config.yaml
n_layer: 15
d_model: 320
n_experts: 16
experts_per_token: 2
d_expert: 208
d_shared_expert: 0
activation: "reglu"
moe_layers: [2, 3, 4, 5, 6, 7, 8, 9, 10, 11, 12, 13, 14]
router_score: "softmax"
normalize_top_k: false
routed_scale: 1.72
balance_loss: 0.00211
balance_bias: false
router_z_loss: 0.001
init_std_router: 0.014
lr_router: 0.00176
vocab_size: 23181
norm: "rmsnorm"
norm_eps: 1e-07
tie_embeddings: "early"
optimizer: "soap_variant"
lr: 0.00175
beta1: 0.95
beta2: 0.95
batch_tokens: [65536, 131072, 262144]
seq_len: 1024
train_tokens: 493100000
steps: 3635
dataset: "wikipedia_en"
Below are experts of layer 4 (counted from 0) of a mixture-of-experts language model. Rows are named router (the router's row for the expert), gate (a neuron's input weights, with its number), up (a neuron's input weights, with its number) and show model dimensions 256-319. Each number is 128 + 32 x the weight over its row's rms, rounded and kept within 0 to 255. Numbers have three digits each.
Before each expert's rows: a language model's description of what the expert responds to. This comes from a sample of Wikipedia text that the model never trained on.

# expert 2
What it handles: Capitalized word pieces beginning proper names of places, works and organizations, often after of/in/at, e.g. North Att-leborough, West Streets, River, Park.
router:182133073091099151112114159113114119147124171108152129132146052113106125117122115160151116147179117203144108126146148124105177123161106151156118098061093089127136101120117141091129066051207170
gate0:157157092133131093151145180178123144082129133181163121110112160152095139156142160164116097111133167106109073156097092123077141101108053088142091100125200153067100139108147122090045164133099115
up0:068136106096182117122117164126121093137131072121087117155126107110056101113161146053130089193134163112135176140142128122103110164179188192082139140120124101098157127178079087154098092101169115
gate1:120125110185093153135121081183126089089119173107108078136125209169132193136139146157128143100133128141088144173137076170186157105109142130153183131071120157163145148162111184093090130117079163
up1:121175181126080166145112141155101142131125142114127159132117163149159058147208113137149138139127138125128103068128117148184140112151151161143159087115115140147097137111103117161069077118149154
gate2:111079064149128117205125135081120165119149172131107138095137143153158097110133124107149085087148129102129082064172166149095122126077168166126102134181110101150195134102154142148138088136166100
up2:143163158099145111083144142153147120178113113101101140158140127143121141117127144149105136093123120124099111189096114135158175134112137132204154120089126201130085144171056117124079170124155162
gate3:106177126091126150147174176138130091142124162155144192131137124156108134159137182167098132116174140121117102111124142081121151099136210082073129109135122138101196108175097149153079114162153122
up3:098134110109160170223144160154134155113088154191191198137126120140140104124133165157184114129160152142148080116108103150149147100091156131099117109115121129132144123141120086138080146129129130
gate4:171148048106155100108080140088122075122106122122148166126144178103121097105088135118145153106103143144109081127176167137173082110118155150148126115107216123121121119177152103180140099134139168
up4:188134081090127146143088089070100093093114115120146125170143188097108152128074116094136165145084173149102089113153132122146088098109166131140102106100238106121104126144120112181105117153131142
gate5:146166096156160096119113112054134148153092080192145100049156153172066180123145121096168117124114045143128143158156109087149118123182098091102158143106172100179112087141153130178131200143073106
up5:134127158126045138063134101138137116139117127084122128169178114162147110113131140173114160106147190155094118139114087127124126193069126125184178071135083135142134144125118102168135099119174161
gate6:155110140112106138118121170121122166073129170146126103108096114089186129043160139094147100147157109117167138150155154157166152149079125173133124108114110155146112085091077082157098106152124126
up6:125155153061147113084112183127192099074155133157169148133143088123140096141130158140174131173170142123134104122086093123192155139113070170080112124122124174111075089177129114175173145143175140
gate7:090148100125125107145121146112094066134114150097154125173174129134150130110195091118129109106118115088141084091141119164140108101149135105130144090139117092148158123125068155099162123153140117
up7:121109162118132120106151129119128157109130103142124127067119128120082127217090134105158156170104119124120185189123104106134150124129132168117120115082137147142137096098156109130144123090139139
gate8:142167172209147155155160131127094193216122094172144086130116133085152128145170126142097150102150106141122101137150100135093132103031177134180134081135042042135174142138110141149147118058141170
up8:149167187168170155180159100145072201186139088158154095096134159095149135149154133141096149106183110162121104117136091163091151134038181139225127125094053039124192148116092161195162143072114132
gate9:080226191158136177102143141107126090150115146148108095162108139094081163097117150104160128146160114156065135119160114120073148096088125176100083152167134145129129182180055107105176072112117094
up9:172100112142076129156150106117155135139130143106130163086104181142141072137086140143154185095112127092106109131146138137154171118103174143173115185127165153092149161133197108129056116066120117
gate10:138087171112132072061149169145133159169091159172132109121164153171086118121154073101134095088089162193151154070146144168135098079120153123060116115137070103115113119141117123110177086137168124
up10:144162087109144212174141103165137089125193119124136152156141142140164079153112162137106102173088080099150123165090112124194175119140191170122099096211114143137103177149119162089132117110077113
gate11:130130172153149084108151090171116078157062087129116108177147143098120090151090080091131112176113155112153126141083120093116124061133123126082131132172092136115112075120114054126117193115079109
up11:169123139188138118142148139101098078146129122165093139255112062176181104140116092128103092133174151169129083143052101148134141096145116135115159147150066118078083121189119076139094186153087166
gate12:109114036126113082070156057123167130096077164112160148136106071132111182099147131115129090100152114098144109104171109104159148113126101117084061121118193135140054099170123082127130127137128100
up12:182133167097160102174108159109125137129147098072087129102151153200132065109149098132152130191119144121128094101072157088085114106125114130183126172107098151098162182125111160125127152058147171
gate13:085134194077123216159158111130143101161070075134119178150132106176130154132095111108162097192143122157123128149102105159097124165133116138106114116104083092144122142133137116120158132163103137
up13:167115034126111082126090129151167124099156182121134105131111140095147153098158129125097178116122115118122140110168125113163141110115135111102150154153165152116127146122143148168118069119175146
gate14:128113099091114106128106077151114123117146107188128194093106166120116175139190135103096116121155102119201167123161110115158088135137169112138165124152089119081095130182125112194158105087123107
up14:170131151146107119087098098156126065138123094170137114139110125157106143123118135146136086105082198161205129149161128157138093094125091124105173161151141189131078098147158177164107183135137084
gate15:115169155168098118154138111149127117122108161151115104158145151120133109166043167110075104109085119144127179129131163150168129176135099125103179154142100101160149078211144130107161167072152106
up15:149174149109107142114113112137123084164118105079091112152172148130150109124051167088119149112128093108127162124118141123139126092129161151114180110108139045111114114158106110098103121110176092
gate16:163134130140157162078110164148105204099122130177180088199145149086142088102136140161122154153103124142072156142141135194106120120137120130127189131127151183172053061122093098175145172150146124
up16:115108122157137141139151126117092123135194159123175095102079152133146138099130110094124137155206114132111120088125090127171095120148159113133151178172140150082130118135107178063106145117082117
gate17:122166105146155126124120162146094140152118167070108131160179149095142160146160085142107114179112127148091150136112156122152089110113115126153096134105176086144129190157069099107117117169117094
up17:102156126104132165103153117131111113190103136102127147148161153101155183171149123117117129127116140141073172148159127152145127097174142115109076120162134106143133141127130106124112110170191100
gate18:123129148030125154104089159162136105115070070149129094126086171166155107129094096132154148163094130133127176164155121117106122225182119158132102111156122209137081138114158052135160109161137149
up18:138143133240130128125135126128140113174169175083110126130186080092122111124152135137129140112154147153132127126137174121183130070047186090108113125115147066132160137137097157118122117096120127
gate19:085125069102092231126144100171180109125142153111149140086090150113106165202089131166125128087143128124159133081150107144109149174098107164139134159113127165134126113160130147068141146158158116
up19:167132171095148093147111136089075116091095118153129103164135153171165139168150122152104099121114144125088110173128135130144125101109119096124113112163133076152132130116159137171158178135112151
gate20:095129083130071183072145195135103089133145146111158154138108138152082114159069151112149145126129091139152094193147101132150126150101128135147216174106206097150099114151156187077114144156169070
up20:182112109109187082140149146064171125156143122139094060105150127133096168124131118092131088116189128107074136071103159108154149087166129096139067117159074170122082143143058098152153114136107156
gate21:127112146121110117095098145106084113066090124172146112170074164146166172149167098127127143145146155172127095116140187138180128104143143146042148122150120124119000164096106116095127130145109126
up21:139098142130044100177100146172073118144173103133147102139141113118155140134129144070043049058190132152172164123112171131135124084137134139059154082115129117161148099122085140106143089193131138
gate22:065116133112110109074124125135153129093108134124144137150115119136046198126099104110124112108126146171134049070158100112123167163081087149103148161166123159119122120185123105104123194146104129
up22:101140102184127217203154093136105132113132125086137137106171132193122090143111108113141106148216138127109189175125111182162153176136153136051163155081115109167123090135163171136097137069112192
gate23:180109138115099117237137169141156123138100078146128125105086122151110074120068147147142126128129159086141112099186074120163159107055129148107106128062144059111141122133124122076152102102120138
up23:107137079108116114168138139128059072122131097130112134103126101152085132103130142110103116160130115101074103114095090134158093146165112151120078150120169107090165141094111106107129092101106154
gate24:134130132095124188182175065123138081109178137158141127153126158067186067187161187068077140162101096106137153139153162167155104156125113132109090203210196138098161145129120073129163069147169154
up24:142148093125152132100134156151121103140135131155135138129158140183057147121155080161131044106166059159134131101110099114114104115124100098064164089067165120181079134111166179171135165136063117
gate25:168134150136122170095133157080125155107115141093098104089120102107130140091207114135131084128113120129126131101073156129145068131080140222169094211109160148149123106158164134172161089186130135
up25:165145154104182091192174137153096123119166102156126101148144122048115164152209194095141143169106106150169144073072091167152134177132128180163113150082095112074095107127187105092158120127105130
gate26:092110218118154138096146156145130118080125125163080141119107116118136109098141123152119107134085169113117122129094096140129114115111166124157132155151061104164134178193123204119117098163068199
up26:128135104104064114142112146119127136175137168107133109218167126131074125139121157095151178122131098167158130124172128136157148088132099141089147093069204122098094082141147048142110130069234045
gate27:149147115091187143167137173188121140160107154124130099106132106133061105140169139113114134147145109165127167145104145115091158117096117121184114066124127103160128156082035118109130118087173131
up27:144147121130151169191140160188100131176092120131136093150099109098102120149153145129120143117156082129131129155083129109124145162082090100193118062162122120145116117094084141128141137084145136
gate28:103110158129169157107156117149114185103109102183148105133178114087128099137091127146115077081064157128133167103096152113103120141112056069102144174131083151127109141050152131187104112089085120
up28:100079187145138187152160124138139182132091105172131120113187126105137074182092152121094077085116216103176132126097147116084117119133052059079137141135114119168138135091147127145089136113098113
gate29:167169150151137139138098124106123151170218103139195109146155148130142158137152132132196127136190165134146189125115118092143176172154151153125217091119160102137133074145087175006093108090120157
up29:110165139091137142171117053131096130144168121103164109190142115159156101141114076148123079112100107136131216111088111173099092136114142126156116107124098151192151114126120168114074129112185114
gate30:196177081106124136198139232112130127109182113139120116105107125124133145143126062189123079135104148105155091166124178127091120134172142155191122110135140114105117144092136173094131131128102112
up30:123151109098132132186166178166151135081123085149111204109108091137147078111155145140107071050050138135134066129130140171080136169151110127124080145157127107144157077139132147148071158171121083
gate31:118154136160153185135102106072089132122138126138175118064124190116117086128098087104122154143059121160116111143130128116088094126172125139119097110169118127183117147180108168126139091112124124
up31:104172155149150159077080148099087122119096106119152121089111177155118129088112110057144158074091120155130143131161112104112117100163123157098121071153100152193112156175113196142172095115125113
gate32:182138176189142097132138158147132179136125139221092116107047111162133179143149075163190148134117079163150140110195115141097082079136157111126100122138172218122115098119227148151143099138088083
up32:079126099174125201201103074092162079122143142119151115113124159093122184221176120085147112176132078143136078109136063166139105148169098152094165128209082150132179110145193133124122137148111171
gate33:127104153152138255172091119101137119106121146112117071098112163108085085129116120108072082134091106140145101115100168119039068067087158103108169232125150167104134135156106129169141166123138127
up33:115140142112126072107122113141037156130092144121180167101172132134123141088101137171109123153128076124125110129121188082193190085118116126111081119081103102108117103140178077163193078123119153
gate34:177157148030109182163113124146135075157105163082103120141086127176157173108107074154147110114143155088084119146110145128134119112156098118193073171069102126159131129148155147163149140169107132
up34:136100147087074165148065169168091076107096125136071120194148151129169176077108060118112130111139143116090140150057153120113137107173108197187105148090117116150133107139145142175166199148056130
gate35:104123159082124100151155132151143128120107102128127162164116081116081117137129141063111134138176145055177071112063084145099201130148111084129086130115116113049146137100144109103139141110180218
up35:108077072130113110122082088146138145148111057069127186235116097155069145130074083080124157186133093090143064128122149111142183092108098129129153147120051116096098115162154135101149174142207150
gate36:146160171124158124121102053152173131147114078120146156120200159113119176151124107121161178126104100197137183119093108139088103125088157118118132040147053087146174119133127093166151150088145127
up36:193093150130073121082170126053164084134116171166127088195083071131181094128159168140087107149122145097137034153167167096218131112134111155108100134102202168099043117134142117090111060165066128
gate37:136173175200110092106111121149142067086150148147108114114110133195103115170107135188091155098155153196164113156151115181124115139161149130163038146130129137148153120115045151120118078105094113
up37:131169097095119188150120140107103152142072126142150144124159164108110141116177129152149062146078089068135187083083138085204046088099100129089192119144170096115106157167187173124137169174117140
gate38:097142174144099158127166155054201130133107126127113090156161150135137116167110125158156188141074131107131180116126067158133170118126090103104141070138075180134151099101101149147090187137131175
up38:075095120133083106102111103182106148105102092097159156122113127124114158126151157121127052162162155162132118161120167134127049143194131097131106179133143124128101142115159130145140084172113050
gate39:127127169141091179103149089113109114134148113104157143139082103096131170082142108114158065075141130134133162144214109115163165118092110117108089103123145085141135217129129171113136127125188173
up39:175029130093079139122083086170206155196143114147107120191141122167087155140110215074113089171091170161128155084167128123194196124094136093095094153157110163121126120139148153133132136134123157
gate40:125132146170121100141126106101090159108171145170122171101110107141086067107134097134019117161099189138153156130137092122077059157198154147124116116124126168089175174092146166108185084160126114
up40:108160128110172117095077114101095106093107105137167139143169107157157130067111084104182129110137095113069094145068175102158114099138051125138153073132121141111084095194158107180100113114109177
gate41:173090113146120134094137160140151102153183135144177144123127137163139153123104136131160077197179197112154075120151141093143116169182137067119172171158124143162102097094115122144121146130142132
up41:016139132126157110150115066148107161129114138158096167094139130075105081131127085074126177115168109141115167116135117126100205067087151149119117067125112166167183133186154164140141111149109097
gate42:123161148109139162104134131139144241126166166091114132162125101074081120142122157161133140086145096122095099171145103157146113108121106114118102180129148000098107133134121161106166215176145176
up42:134168155131122131184109152162107162190122142074191133068117133139149145086119133113140153139175077138125173103125139184131089112069105159126164138125169074181151131097098167131127145116125172
gate43:137128106000108169113123141125102135121082158115098143087092100129114122166111137130102126177082134124098082116153150114149099129129110110131160113101106120108101154118160123123117074123105119
up43:144085162134146060113136110120186098088169126114099111123097090119110098116119185136129113126109160149135192089139121167144195104129151181103110133136148142128123117159147132130140174138143124
gate44:104152099142087183085043113194119133161115146107142116075132140126186151088180153054165116137154131110152135132109132146136097167082135134071098143102173152118142112081088094236163089126134114
up44:139089144155053095099094148120088127123180193101128171149131084112125134127124139098127138182119122137144176185111159119151149132130140130095182173139207090136132116139137116167214140114079132
gate45:137156132137148116123078128063079114184109107089139223143131170168081102123126116098125118166071100108129130065059169141080129139149086135091172157104206141137092099147164123116094098140198157
up45:120076166148118130130089097203129144089113128166078090130068097115142132097158106143111137113119150130133141139143075108118128098108170176192109081132108133121186134127149172161133142124080147
gate46:065125127097171135134165141160059115149083129105169160125105137137098117145105140149170120074139087223138059120152150120162112077121183141164151137087111128172127095121088192112092172143171165
up46:110123169125162153169163185162076101142109151113120180114129169152106156167171103153153118049105131148164106129144116154150130106108122101156192130108200073174144036144157152115112207111191169
gate47:126154120136123082153088115159078148160138132106107157080085156144145112108179078115109117104126093134175106110139166084153076117087110061089135130169133122113115151136100138144175083093129137
up47:134111089092106169176139160124162117132096140128133152121103120126037171158170125148155123188127193206143135117127086160155102181165112197102082189112111096117151125124145086188083163184139124